From a checkpoint of a small mixture-of-experts model trained on Wikipedia.
Training: a variant of Muon for the experts, 298M tokens, 9092 steps.
Below are experts of layer 5 (counted from 0) of a mixture-of-experts language model. Rows are named router (the router's row for the expert), gate (a neuron's input weights, with its number), up (a neuron's input weights, with its number) and show model dimensions 0-127. Each number is 500 + 50 x the weight over its row's rms, rounded and kept within 0 to 999. Numbers have three digits each.
After each expert's rows: "gets" lists some tokens that make up at least twice as much of what it gets as of all text. This comes from a sample of Wikipedia text that the model never trained on. Tokens count by the router's weight.

# expert 41
router:531421589422457481466473487442507488604473495433495468521470515448500485461564521503481533514526451564478498438527457394494447498558554376392505559543510585410497547581452435458487516483459531507597516461533535468542508452493468599590475511450516423470481505449598527568538510539599442401539528464478499548485511548476467423575587432447490430498504488539526466398443574476474478512513
gate4:482504512498488472547399529476522465414513457537419432399532527498467507510501444469504518506518504395482524502491529433454453443497432519508543535496493455541444602495426485455551509437536539466616467476558484572562442485600478453450534500537457460478543419476518366535500489508512502501443556629608442531512551589444450462445519438463452554505466570514512493503534431456539416554627
up4:539441380458528532401455542504453549585521510547469438485481448562497423489409517536561481502453496580523377423420524497429460420520562542480557447490513530500464568381452419452479492533511523441558466441528513486518501484543449429472479555534578574485491503465518523393505446510505547494526478529538396583464524508495489465451473416483456506487401460482526492514470474516548392605561
gate5:453498566577511508461479497436476497448457503430473452513554462552436480666510482516504539487438443485558527638508467468473354471458506524476521524572404477470613518528490556476477484457538460556458567482627485549491478489587539458577533481454482457500477520460469505503465474453491436551483468570474478534509461387467552523474417522545536401489532442492525588594440476486426522501461
up5:531456467532531493479500480563514444571451512476515460514527525533541491423462548529500495439579475490561609541504487577499613414627499453488550440474569556472438503531431502474537538494548475587497594498484509578509540559459575491507482492496524390529611549456558459550436616506558490557524474450521428504490550438528423519476466422577564583517597497497489533580498566465525427548514
gate6:571481543442487533426414548525507408573558579526544408538463527479468518556548501575527469400533460458491557485447501498500479537468502502512464485505478539505424561513482472449562468490441512455560630435497497539503457480463506504521503583461529579484485403511557503526398420412576524510544656533477537525474593561473452496555500615472473519565496459490559597458543439429507517471532
up6:400557443491567562588524503564527559500439457557579539528596492553490394552391469401400513600499429500530508479494505615493464525438564503480515600469556510538615483500502580425528461517529492538447554543517469493481554511566511499503486516519585464463478407495432491514527483530540437532474429584432516543478426584477534471520463510417523565449540492498485486523539482527465411514490
gate7:512438554442576572575443536489472503538485491545491499520479621528555436423490628514515473507521545537528550419483477498536474551456507554565529509554383578553472539530469455544578540512585382539478476575502528492507438506578421482408508468477457520458467485539526502504543490438546467406576524483540518416508533429412445467489435582471433550487585596496492525580525479555528515456468
up7:509557443638545456553491527433603540550551461550482547483553542559495425495594498534445564546556463499485482462440408562555510500445439489473506468512441561461454566519543403530530558555541495503571512534426436482512508594561486450462574430516481466443553427549436526547438610448460445507510536449520514438473506517479490490440537505402499533446467559529471440572500555581513577506576
gate8:482506479501537593447474556605483568525479473504418505485538489457526460388576536515490449463401446510506517581487502464542468544488431567467471496389478458491465484425575508498451470503462477561540495462426447470551542517634504572453527428540473579423511499482523421539526562558458501473522549395572470487518459403496502531485485557440559624454503557473450432568494545500410539454551
up8:501524539568572538492446487465520534503616536410532515565524487526579432503572476460615471461466433487457512559501576429564458505555537576424572493448587433474491514468411586436494504482504547473517487569491507450521394620565523516519480492496484468437491500374462515545484506433527469490456473363554505482489495512537539556512482482489600493501600549477579475539525540480533565566539
gate9:510454538527334556535514466437511401437521462417472551503534444462509420494478407509543414444524516415513434527460456436435520488545443532417560493538458537478457561582527542509506555434485579566518495412464479622441537528498486463491500524514475542383539507514473420469557402498492507401546467491443496501462459446531480487466493492552498425522549493448456457463432499500615471469540
up9:429446575468428493475619407595460416496568498546486520501484516522461487484533475487477565522523465534515503463500434503511383456440490419386485444448446437539470500410443524455417415598468436486530520468458521441463522500557461585450572552486536545613459570538444511469519435544491631488475580481548459533443456463567549522491537482452494564495470474492508474498471592449495476510463
gate10:508547479495558566506502488511509492500599525506459616521429411587451566479555524556441468464452554490507514443505477530490473562532561512507583463503520533459477441468424420477496494532538521460528562506431434398495416545506514540521341487513558538570594508461593468537475547448583478529485441490510483563589483457400523456408497543473427462450466484601559492494595541476465548517540
up10:496457447462430520425576475435469523472507530529492441446435531500574482379423517489527558528503545509486501461457529584436498542532522429549564596423495500526453457579604538522544537515393490594566454493499593391519472557436584590493493458465536442559455612562514543576542500525621506558531566506539563508497476470528453489526529549541454512503490527483480444478441543480495541573515
gate11:431369522522538554469472506453510574512614484506424488557480490458601474584499486519450432416488455488533535515431596555512559538519496539529583562500455495529425493498484473476530438485536465471570484398484514463449582495434466456468497499454512475452490592549551362555450546411570527438447570478519549512505508457571548550515471506485416484595501490496459436465481487454450394523565
up11:535487451473572471461533510626502477510498457499477534579573388482516474527554479622466466508548493473456507508628489514540471493547593485586499485584545537545579492504531563410469454476420488491532472548552432500534370456460449424525487478570456480444547446475532631425477471533501528405493534420480486476481458512545363490547493476452528516579482453502481456524528547478563532511467
gets: " of", " by", " on", " in", " –", " for"

# expert 46
router:546497472633497499552502395521568525375499481492532505467409494550542440474450502471540517449491510488558424487500523550533432561460493548527475489454447456535349425508519517525545464489527455462531454557451566475540480539495569453440471541429470522486438551559530580450471540492497480534575426546535435568447585480491518449457556607458603486505447521471366457490552468586525498480465
gate2:606494601564630464588548531505467474584503505578498413528503572572514595470458451434513460470500487583586535504436510504446464476522465524455504500450489459414577528501458449592548448427523525397464445455500523510495511555463473540502503431474534529453491499512442504547534478439459567545613512492534488581522508523536474465452547529447466535489494605423501410561463401484487438469558
up2:487530412445506541460554506557525629528444533532485580453502420456524518504475535512563508552408466546465502617540477571486576519528457422458511403469509503570543557551387435497489498477472626497527517496472624538495616512593501540480563503491490573450490482506518538408487483525426523458492372552511468455444456456481460426546448535409509478449494489554546505459520514463546511520485
gate3:495559495482463518521466459504579612545438476572455599488596560469529499452446502481548498409499451501487565407437493440425542530542456493479460553537505523521499493528470533398465544405516596454583448525462506534508431494453455517482573500466441520460472528593550386540424450548566513497506501419478512459484498510546570525514465565624560511483508542508389481403573538554443524452477
up3:421556530504464544607518525571550643407441507527449522515588520524464545568430545528564544547463517492464451494530513443531475447425516492480518504485627579493509410532460477471524385537448488500500544449507503496443459506520545495549490592422498507541408457568500529579443481541406424459543542510522449429543566517549455547458465524492556527562454451538514547525477425466462396499566
gate4:484430494450498550505504584490469490523510522458537424483458473538488450452564413513508419459456507512477520412506559595460367557393494579506446490590482519490548361459533528536490523552442444527417444462585537486534544545597501449498505557466544419509574615520563427474535457446560571543481456468550565571482530496434562445485464506503532470505514430530558493475405505472546493486516
up4:479456454582606613507452429564415499549502503451499596443464490523482508500469429462449532477506482460503424468470499460453523496455491503544445517432386469553524586501483544480512470489539448461546504570498551429512475485540497462513478493504520475545462512515486363553475502504617586578474522557411561486474465477501529512461416479542507386431488551640546535523468516378556577482481
gate5:518553548529509546526499433624500505456540539461412545553549470544541458578564453529586496396526429510520469419462452527397395554454493548594519454552487534511404515426524455492539447563494484453529487498482536480453480500542473541507493530439528490531534408433590385495456437456486586481555526497568454423495472437523501407442532544479573550501456486514471577383499441507508513529474
up5:415461630474468530497471541556422468521586515537548539592354480573508501399593501530523538477522506498464559511570438425406442553548541532511544463434477536506508501477405506460518577542515499518559549423469549468448565500531458496563567553505497426560443513512529585513440462517518502496509521584464443507474512507528490487467516548476494513366518501478578495519540474525530543437353
gate6:500495436531577436590559516499487536469518482579436550499569515531433504509525614493506449509497369521420467466478480517472513468452520490571518513488443536523438473507340596477498589457543515490533548420453515503528501518582510479545477567518498443572465495604521584515513401549459497505541498484501421568493461506552474519527506474449512520393440557535576634506400523552489477540441
up6:521529483547523512536475567487587478501430484556506472473430446428534469526444576466514450505530488494427395505512551490528569547563524473381442497537507526410554515482456483481454457503513517469481424522548466457638541525491443543430571393579555493412559444548491555480431570501491517566500488459513473565452527518509410437458482641494450512435459454559393487531442456578493484538461
gate7:498530571467613495478493484486449417515525556489420454539549500480458513506537596466540544524502442489593452517577495546400519532454538351461446450417635544531486417444506493459553522571547504514483467432442508514445615485465469534431453365439515496493468542511571483516554523546459486497443480499461499543446555498522405515516505534571534489572499617524500501520405464507524508534490
up7:515488498498535469532579492460535499511488481468387470415493480464365564531526491556549452528370563475451569462610476572447537494453534502531459540544503518568429417570541483457430552447544460496429440473488429430538478406473539497558505483518504541565505471563417530444592482458482481564534429442551469494567524523446494525534425495497435489457459448475439470523441609599472442514527
gate8:508493507457384567567527524466492454669481449447484463623512543477486510542445586487426583464571458550503524489458481452502435513485439506421414504495554579572489455471407601463473461511516550486391507443551516542523472441522530493478469514526501516553423505488549520472477561393486546425625445481461521455465484530439482450447510504508482449500455479436449501509520550559500491555598
up8:525413485493583505519581535495493458490419411557479477422486492501518529529610479633530485487487523499560449468529580466487464524542535575488578497433411446493474421445528506488452476482437561576485533502585529489494529545461465609453558540453530447418443478540496601447378543532505475421534393477528523509574485550569557504477512496470475457455522521514561529599434475575544447496455
gate9:498479552578550511548508367510449554552406440516441427452446435449474489553562480497555521486651499426529486462558537435535511513443462496471431487491574443506431449499510563486529486584480583499604531422533488602455503508493529491500518552505546463420475521481583495487440519489521452481457490540550435574444602501522507495525440513549452494495538490640500399481463484548460508407469
up9:433502473466571450514474523499518493445479401526485458445538451457515530468511488483488536650459478533616525470481508499531500416480564560395465498449474455555453478419500539489404483471526411519467369526531511482512444560418552533546483489575506581507475532447507495484535470450421597486524514537572449508490559496472550452575572519511521480436529489400558638505507549479608570535510
gets: " he", " it", " It", " He", " she", " She"

# expert 12
router:424531348453495505486444505428424495503446535514521453456574471514517419388481478510575501485559446483513418474495546500584459483588466494531477577545477501611462514518442539553470515526464536381620443537419454485460528462444553485552587466492481485437483457505485466518519420469463475579451488522416420489565467480520585364456553524587525558486503542508484461499484510536524502523538
gate4:632500553528455498525478408486512532465530529484586385499585487454509483530570499498519427499515548456492493488517563521475495524467604512513540462474474472533522417550563506444425572515415519591460536511512527507466380621533555429443437563461604531456426465578559555557544511599556586532462470528471512434539529449497496504501509465587528497431472535474529500512533542430566500573448
up4:467582549495451541542467492545504480488478522552441515521514424552587460524560431423408468447500544486445428550378479461468613580535594497504397521465403500488500531526419486504519445472467541443528482588459534550556516484455438470548585511474525439487489508448392531483589482432477462586544616528490502430539540507524519498490500571500543575465432511484526493515490572463372488464503
gate5:449553624541494503449478518437495503494477484513480473518435427612568520507518449553472516480428402498439638463568490482546513440488471537479498468529559450468414507479540523527433547487470533491454437520526502580410492458536574455418506512458425499584487500615485501490413437500440501548514463514496477473520470543489491507528492528529557446532530501445476437356562663504522572542435
up5:529488442522490464576523550532555471507401536531450488483485583523459480455510573453510516573498582535470405525526501451469539563528468569606481493478427523543456473415468584493372480525470437587385494464548480400519474502469541431551543532428549545435564501521466443521552479431474511510621497502584492498611455497530530538504529621458564539463496477549500419551498443510540526491554
gate6:494588507481494507445473541492451494514615531444491423519578519567539582602504420583455440507515428489491489509422553528487493445440469489462473434474445585499534574538521477525546474541406524444436455608494530472445449528435549535463485502518436479526439460532566546580375471508598539423532458634464449556477554440539469475576481521527480445505491554480476512508531499538482582450573
up6:513461480406591503508508519492539432491431520489518510549539453463474435513537535504485506449479394563525463518519518526517540530485453526475566498562489566491328473492513472508529595514471573474557581480483481391540458450449571454483531523396549473582510441615482471446480484516427567433489488478596550486524471504560543477457532438500516527549524380379538492571497597444546511431470
gate7:496567494583466534417439429533528470450458521432587594591562460445531481513453463534444484564606513474428557456498418477488489534569445527574413446503486510483561419495564436512489485443544400480508504492417488542459468393506557516559612525563464519518504454480484580518414471442499470539501502528577471586419499539470455479534462446483400499421491479537506469442520484490510563510592
up7:535545476519529467539506528512542456512516497419483495460512501457463513551468449447534549468508462533488506561495384542430555442477434582472455375469495401548510462555527467502556423512560571458465547573616540531527506551506463548521580590467521489465513525485546462552511501646466384417468446517439545528425365495465524479450490547469524516437551545418442486557498433552551513436499
gate8:568531595527463532478412559459549559463458509522538547503527559498501539524483423524473417524501511574528629456463529557549398579504499480506475506381459579499355517413469481450499461482418545496496480450511432508520380477543477457486588504510471504564480508478504444604450542491513505572393529497491462508433488414550549431490513540476428447529518533585415533465504521526512462531431
up8:472514449497477500502501526509514478446567464575468466522531447435328476536481562421424474462478466481488581483462595497532520529556369410511553566565451484437537549447485514502467560516510541511482465528496543542374464446519528493461361471433507544473462475489488637401457606505571518505430472583487511469540394486477460510536492515471494524478466549482534430522493505539553545497452
gate9:497554551505575542510528512505504562612546507501535455505468551433392528544577514511560512517573552622503598449473463514435480462487501517435445536480513520434486463532510633476523434537423456497485524482501435511581465485429578518437408505469512438565439475564533531555523481536478482493449505540523488467479549451551475491450594447577390460501509503485436570471583540517435614589447
up9:378488504517534589556549476439516445550578554468555500580543479476492556443516581606608422457390561506506535486545527441437494499515423600491590490577569443476509513554540523361515538510536493521447480450465548477481492482542441446397543503487520489535515466565461439565473494486457474515485516437417496546508505501513545566512426535427496611536455500530489521437568573537532509534494
gate10:407428467431553552500405478602421459519510513471487530476414463453549449565512480502434538474414458485551479505479466522482505534529438526540542480520477519562474576503579493527495556428515451560454447596524465462390509477400445527499569499491508517583457596421472473489411528561588583493527469465516482554499475454491507515481486468496506465550497653584492457543457481464363524497570
up10:520486460596494523586552577427475534530502462507551572533487499481527474496502555447494461490503553542509476606501505565496543557545429527481409426442489489404439516490521473596485437530471446609568534477448504547451470539434407540545461466487443465522533519518548506464571505542419550455608508523548417552582443556434480505601438540520490523575509557523481621437543510386478501463467
gate11:549445542534481586507450517443459535531497502468522540528549512438459504536493432493405542546517473521505472481601601501481448513523485471561502530444449659496521485510468478512559557544509572504536501456522513592497592462656533439520489433435516505517513453514488509420427515483428438493541485592461478501492524493458488597499482509452589555542525492529558624585478533500498558616390
up11:584530552586488626524523394482470480502467531503527469489466471532508568498469474514582528607420433535505500556542476448364497503484531510447620514535437449520426440502502470497511512520425481598466538497522473504506435542508512467490513457496533579495479505553525612548550552480470555451515476545538508548441470447525480460377511558456534457497451353493531456497498487487554601388441
gets: "s", "ation", "ers", "es", "ations", "ing"

# expert 11
router:563518434515493586487441585486556477540523521459592500431516515509561444499489456528474624539515522444474568426496497418538487563475478470534415487479497565493484474518477398451488564533523441525548444507568586481522392507530538497421537608450532509445474498484478484501501405388553537528502497591511451505522486564520430454532564585511565584455436462556490614503514463576444493593483
gate3:426483456507448511564485532437495521456529446477547542493462481434579528496556604523494448470557399606605512495436497411501443555466525510595519425426404562438474505521530517578392573437442512416524536530513506444469440501442519498512390552534498518509558545535375463517493430492530458511531511540525452518441417566599461487443479542391498486443476480499461488510515508545499444517522
up3:450533474520497495479567410522470620522533431522449465528502641498507543443539482423512525530457506536527492419571392503447507403516517522521427485456498559528531588506563515546466483598551584465611447469428447526454513546484495543443446563452471560394493534483547551525440456615519571566490564551512500508399502482496588541523492565543536490559461492473500443533469520541506553459439
gate4:506554492551522469522561549513529476433525529418506538489523510561570480450492567423455592492478483464548530549531508431485475657451528544583473596425475586507545443465526550447458507571449473526455484570474534572474490505467459432582473502476485512601636509523493434552477479385396518435509596438447515485514510523474498526483470400537525524477519459440452453491465533502457402520574
up4:563451499510548415461465521451382476483488456373471623400576511502458599494460453574519585460462510476486561496543444583570487468556551471505500511465506463493545512532527509554451544478499493495530418516565504501485504488489593412468554488514440462461505476565539538560480460488544631471409496501345477555393502516483483507498555420516519501470420570539534472500423534497466510465533
gate5:590450508546524509520462541478504452486489578517534572458560593448449381491461511476524464482480565495480574497475535516559540509508410501503540521577484535625554457453517492481488585444504530505455519551590539614602484537451462503562514526570455525476484421434448579572466486445450493547490429492553488601458523420504555466501514522495483490362500552578446585563491449444426529505544
up5:525495556400525484479507520483450531540514482474557453513491524418548541441363428491461506546512511513526561543463420483438527461571521533592451454457554505559509480441559460490512527584474513608482477513495472457517498475444521468484533428508520371514555521539529542500656575572447562503524623534498550435436592541457551485477432501471614573539446432525505503431459526458538470479531
gate6:493485482428457498599499516496496451561580507504531497502586457462508523474388427438437511557527517468576489486434466435552546470495520494494456448491478581433556484448505507411468483514464523565550475550434557556476396475534505503607532434514491587451557456466522501516519533536465547417367571573539505615445487628459507503457526484605460494490475445515567504505490426419517441557464
up6:515478541528482580469462551549485495580424489517501548447480495562487438468447411398520498522524524508513551535494530460440509560385512432565495536567458391493511457522540443434486567496476456550505537532576438496511377581474500464514507417534449439501557425454538498484543612488507468508478485484554593524430531471522563479521416539535413569478455437579507550536642502516555454580479
gate7:468485537545576464507476503563517522439491470453546445604489545469541499641465564443519519456516471496508430537432491473477534521509580547572428479543549507470514479470491475490418402511503539493524498524508517539531498508492465439594491562448559527628483400424610416448529543551528525428421460506504534537553505502535457399503549433491401564405523479557482477454579427567496587507547
up7:490573623456481539542470412504544495594527523501476489461569618613609522447601481537429470522561500518558413524485474550497584503346482512487441520522490521483488584536494514497507443471581513505508556530524526428449522581466458548483499556568591566473456457455511576512463502487508505481521612507472488489521485497481386496491450480457477448503579473497417476460527453449584454472548
gate8:542607566489569526505467458558489519498472524479488603552476476526489481464484492581383522534540515585519476551437570595422408474519461464540451478540491409473452396400473482494562525542458523513478486414480559557518492552557427370409538562515497490477509500502569483496483494467486575495602544468430497514530581419448514534508524466499480568439421464535480481468441367538503485481476
up8:460408591562469492495560493534483525512550509541546516441597489529621526485491448506474447516470451525597496520424396531489479403634590647438521442484500509501507523577492401492431426557547511462466504475519488464454433548547473457589473502482472505477546515446542511496517457509506575487482407568490486454474555472564533473550575529559506506503569546452521491488486476500619439526581
gate9:471495483441502437508544600464487515458387561497443553511495495450519468517411554411409491453522592500510485420508475407453401388524486448422503494475547554495452505473540512583493541563488484549557498504538434591502407526525483565579514457491522473387466480477478490527509483427484528542467476475499480426552540428475411436530502567439586459481519477423472485525477552530403577442588
up9:589510432449441459520476495398481544493496482479447497541505432576425543420584517437549569422574590504532537557511460551538464411563433473452452550523539508425501516501551450483465489549527587528541500556479492413520520491531539454526447519556470442517424522522428584545473563516526516549409421520532497523487584578551468484387446474545546356555463573493469529455492505476536427482514
gate10:482435507534511413574590498553568513482532540484531467534517571534500534545653489472485427547460395562502551504516485475511525524488483513516587492528492615462534478505414496511556505419455504456571512495435568488485489533561515503446616506538541399468448505519380398597538498547474505471520478520542448511448437463574487496566523549555412446499537547434404477536556598490531512476460
up10:495606501500415423542483514466543534556546466522630522518495574476494480400532596509525441441480423462472424413472513531538449498549522476539516468435478431516460489423498444470613454534521421550535496462531456534482542458511474493502550511508502504503544493540483547498458496447476557451529409480512519515531546507422488456560423421377480474524483455525670395522544421560411474523497
gets: " and", " or", " other", " a", " two", " one"

# expert 14
router:471559497507498498463490488486588483568523458473373528488502468437404470460453510506514535503489428446478470457457493400566519541436597421522399547514571482530421557572440458459482593552445413483526510557513559484459520583484517511571453534428428499403480532526526465556520541617446486435551496440437480523335470508522475443502481543447485486441567529553525496471488512471490439520563
gate4:469461503523453546495567512578511504470554526541362553590504500530499530536489533460420413484563535534602497526565462515467549498559513433456549478417393414487444435458474523553495392546562531449484538547450462486496504504518445504547506520550476511475411530546609438593511506477536490497572542499503566502473474552492502564560469566490499524421477521498547612414470454414614528415514
up4:429565493490471394521430529464428570542461509570553463559525551478513455555459456604455599482593527391346453534452422490610556517512523555536469522519472530510518578430558498573538515574511545520468478538553545406466462482546522426524553483443505480413597433500467501547468529553568468540513488508569458529486437501515507518436511446436516523515504461495417513458424508536533475554516
gate5:449497491607534445536491414424503522447492472379531600492495502458566520469531524503485438467444471461625523457533455483521491564546493543475460530567480557489507508441494450448427525565543620465492437556604372534481463452512462505493617540510474407494582519549533530478547529472498538503502534540524554548525511479544503485544474434497455573461553530537507520506569610430522410575418
up5:493511504489559516565500524470516447444497484537496579483526528491544476585471481613501544436459430464555500520551575557491597540569524402470542511516455427508462468532468477478475517401531454416524418452516461506422567523503530344541513487499434541548482526445471521432668603473506547501496498493544524548457557508397520557455512385537519497571500435555535502525473488565561439473483
gate6:534532509535496524465463490547495516480470517544542528458445548457434522524472564579319485487437517474527454498505399518497551551492529464575519424507518486470481573470458540582447466507459519478512632492519523484600468422506498533475465495506535559491472452478502511407524487549437443461569515428528583489514459468551564526479549434451508660502352489509504586495577456403457505538453
up6:474452488543480478413525534537467501471504500526509433440545385555447459419564508476504481515429546572540526464541552430533493482505481457450568571559476467582509508439485530511451531630535490555414555503568491642476446499522580557441476423424515520452594586436497506450585431481477511495554545426507526501489520490591501576451471500436513549454503445517391557488492433463447431459516
gate7:507490442546608489491488592537649577515446541538451479453462583490508449548475526514509516514449507531513486444563511616447480478358511510470525416484432490459556591521555477501486445544510461581514463541487484588500406464565502556449543579498508434506491449449547527588458563515468580573578535554520542669503486411495510486515491489526440527491488516452466478524480532509504547556511
up7:574625479531427525437443526553440556480462506511462619568462474420517463488452534457516506473506622517547490449584478534531477498663452535552465469510520495502592536367546494479504486487502542481550584461461515486475478579491538478482498520482426515506478496577472600555561509504547480537441510490497406542488579526463465488524536582484429529455521486466369541459521453477401546533482
gate8:461552499514484456533568472542565485415695480499475492467518452477490432566496557475516497465488428557557519453554457546560559390494493526566535452600500431513504615491523526558461447496468566478442495452521492533407539458520462548469482474488520432463381495560559383470581508547482390580579518506464474484536508474559510454521449550559469491490466492486517508396510439451519494523461
up8:468471514471544572458541523504497491486535539588447491458483471596570402483495638506489469463398536571483472498541523621515532474433469465512602441594538537548467446531468501462548568438592463485492446470481526540498520506447410580505517574531504550545533468587453505557457419513459479496500501436482467578485508406484488454376486594525485490634507521504529482477580554466545493539508
gate9:466520457475475541629545547458456442459571591371442499473449586500423529381529477509484432530500449436538556456534548596485528506461513482503482532546481533512602512431459525473477378536513465484441442430610477464450421509443519519446528469554575458519523600575542467542473534459524559465487627570491483492519535493437466524462472563497529456419505491507488441542502504473514484426473
up9:473575517562431492473547510554467551518516514428554533506445471472523466538542670507424580535515528485466523418516418501501476522500466461427490465479554424519499576468470488520490612534515468511553523516491380516467504550413557546465444498489518491438481490487489413500529454423392475478438509408475560496547464576550544559507419521391551586484463533555497488598606511455545423487511
gate10:514570490466542467479584494532430498452437496540485454524492483426478397388558511455536491504530532499567518575652464447490526353509497501515487483547522512536529536509557528442481547499448552522551529497430546410496516538517381456472516466589474568513532552457511468484453557550463483443578495558482498552424497518541522588453485530556418503502464476536480645559501547510529591594557
up10:482433547475563439518541479514430539468478553600476518477421631584437598524488445545506603491549488466545542460430457521533539518417482526476464496553565530435554479561505606436504393445482505549530505442475574510467512440524528534502449515593496535493547483457473555503468553504482612530508523493478402477565560511585451486430580568545573530441514526462462504543621533509478487556512
gate11:553470486496531483600506462524530411548504429527505456478438556490464489507454457457422583486530556568458517459535504581394478485517526458389486524448438414464501502517539398535611394576471463538496542420505510537495478480590512474520449501604417499527535469566485524542439501580473549530425486464538539573432544509541487483419608471540511502471498508371507443438535501561501535481575
up11:454642525511521467430515477526582546532512576505491509426557481503435506530397461536529530509513589492451528399464535526538440517472508468516534558546492499440540410430516484433554406426551481470582509481568434581490524533406478459485524458505469428460443567534452407504492494488541573501432483468472470484422574514453510595452479532454485401512523510438479425476564565487434628517521
gets: " of", " in", " to", " with", " for", " at"

# expert 13
router:546454553441488558494565514555523462623540482467520485400494582503454568546583495465445497420562364526591531485456481466491448535423507545448529457524498580453568500553511435459432511552541494519605525497645518486443528441454498469461542499544445487451448552503475452520486474487536495504602552524434489485492439592514483455564509404538482538567449545514494495562576480471571580512461
gate3:537574527489504527483514529414492577490493520621509483443545515493475504516478493527481452441462524586541564517554466530529534485546586449564481433607475490474424468527495512514444547466509537589491446463455486425507511433465494539563459427641541454473452520548397540584478573433481486524522515478432403582418552437466604517442548486470518518511488643504488500408587528481557513497478
up3:579587541489434455453565513455436459547520460481454505498497540433536408508565453491582556427471498511561587458560495547609543436478535450440560478454441511560499580498547498533500503552489607527567496502544450488566495516464530529458536434557534418550499604539594423539567456383544482549542504450496383516498496465594459482449530529466485585504421478529552513493463464465475569515542
gate4:451520561483513461482469469425518474493491479483547499507488474531467557486456464395432453528470400481488570454469477468486540557497519468483486489549381463449520483481486499564470529561493448495503457615420516522524429540463488418496515469603470607492542493520443516488472473466514591509592572522470532518540298574485507480471561624595469476541467455483420445521508464549600434546499
up4:558496433415512474512501510556510497583529498494499512494532477434520448541580547535445373502497573543489450621480443401462515509528527572493511576457542517438385481458438545482505510505471589565497467548483516437507557424511558537361601505477385496520425411471446530555540471452503438477450475463494502539509519522455526525373518484499461553490452578543481406533500520516415517543506
gate5:509521415429584576561457469556529539433509447432445529462501524499498496437483481497448429465500563493439501583455422463538443452517466396522509486520378445446552460498499457578590384489502479518472430528441513424455556510561408535454473537558582511461464486361544443521423507507479503540443533546564578507466390460453507523474467526531435488493498457523507539470553523474556474439587
up5:475547533504456485494535427508429505543524535493491372572570441494510481564452409528470495548542502463542520472541519514513442552494510493463484564538496409540524429471496464485571487487470547567444486428509486523449480477569498543501482583489311487616540502559535544485482573483559502503526549506517508493537475538511501418441481405573513346531429572454573422392423511498552478483529
gate6:474494600530497516422523543442494481420444527505528495534534478416456540473519565465440529509464377480456485425495502538510555388548417554582512485528417499553423487527424556527494527595536438610482455441491477583530509451515547524471431447615467464524455499497419449521468593380504615509541502456502503424546500549604456537514556517505523509512454550493483540533477565504516492550566
up6:487536497557472522566458492492437543477458425556444534526478513476491486526494514416472470520442500580530494533528557502522495639501477407466554482536503476489539362540545533516474487499412369502515462458513551494541480565478478470508455533607471483477481583486568516489660491506574537502498414522442538562409548444534527510607474557411600568496531551476483446574546453496443539458458
gate7:515513502521476448583548466530429463540573424563547549505368483457516505593487506514462508538509472565497560503479468502555493445462532488529541522470417482586513467469529592436536505547456463553397437432541521440549442604503423450495519430519521455491589582468502526531499424435541493423507469457434546598479406538462531382465547486516462551464478525426546533549511433452467477454604
up7:490433412493455490451502426523506518492548475504427528520505501441532455466512493367456593390487474547505429447524541448536561513567554405452531422584497440493465453492507623426525537395449598508523385557529526477535434585453433548554540474481570619550480537466514508547498511523547494452451482521524573435516617515500505437548486465545451478476503455494469463479467499542442499514456
gate8:493470484444406454432518449442434524510527453484542449495413407554438478499490561564510457509488559482541551509509421484491456554525485544560471595576503498429454462467417402471419446462503533486516536484544484523572449458450420435424484550542359428544449426394518506460455499547473579450530423543582559524450441472579492471474523449453625544483524546480455529519530490504516539483481
up8:435539447530507585470528608471572498553430551514440557473559469571494496523513394453570622540475496431430520555504508473485534460484533458508513462604506529466509468514534517552520418524527443464487435473469495497546454439479396513501551558456403426484532498521485622465492441525526505557465531523512505585504470487614550479487430485541440472435539460487629585552466508445451482603448
gate9:480580447463546562416536410541571455517553532471371489603486547547505549504582550461580508511499560580545535423437489490512543473475521484575427550431578422472484491562470518596496448490516489533486526478502469634466391453505468517537435578508548455558486483509506438508465458446557527480424522484469498513517484475562551475514501443508528564366487540475445461474484534446593498435428
up9:427471521524479440529572495490579419360437490596516548445488480496510446549508510442437519483480559557496564521494505482420498505381499583449453529535506537526509543438438465504474412496480420529454506495569481530460492436569445470454560525530442461459482514492519496507423455555433404554589440499553604492511583576588505498460456618584569485459460478582504480484458478483485465576526
gate10:501528600466573588497355422496507443533556489516570538549503595517540527555425479432577480587557518539486487564396465520552561507502530560487548558510500459440495537532473508497460459561495578554435527445547516443487544479560421527384441489508556442519531390562454495530563555490462520458506452523515494520527501440541468542478524550416530408540529526470422501454494408560505469593523
up10:418429477596523472408528537486453502558593478576500509463493407458432496486536437518419419444412432490584547420500528486521433549462450406515535471425533440504608551506522481469492454502424489494478502514552579559443484515481600526551406590492518506466604518519555557519456500501514407457468517530459445456450510540501617502404495543546505531439499567483555523492484488532468523549446
gets: " |", ";", ");", " from", "ast", ")"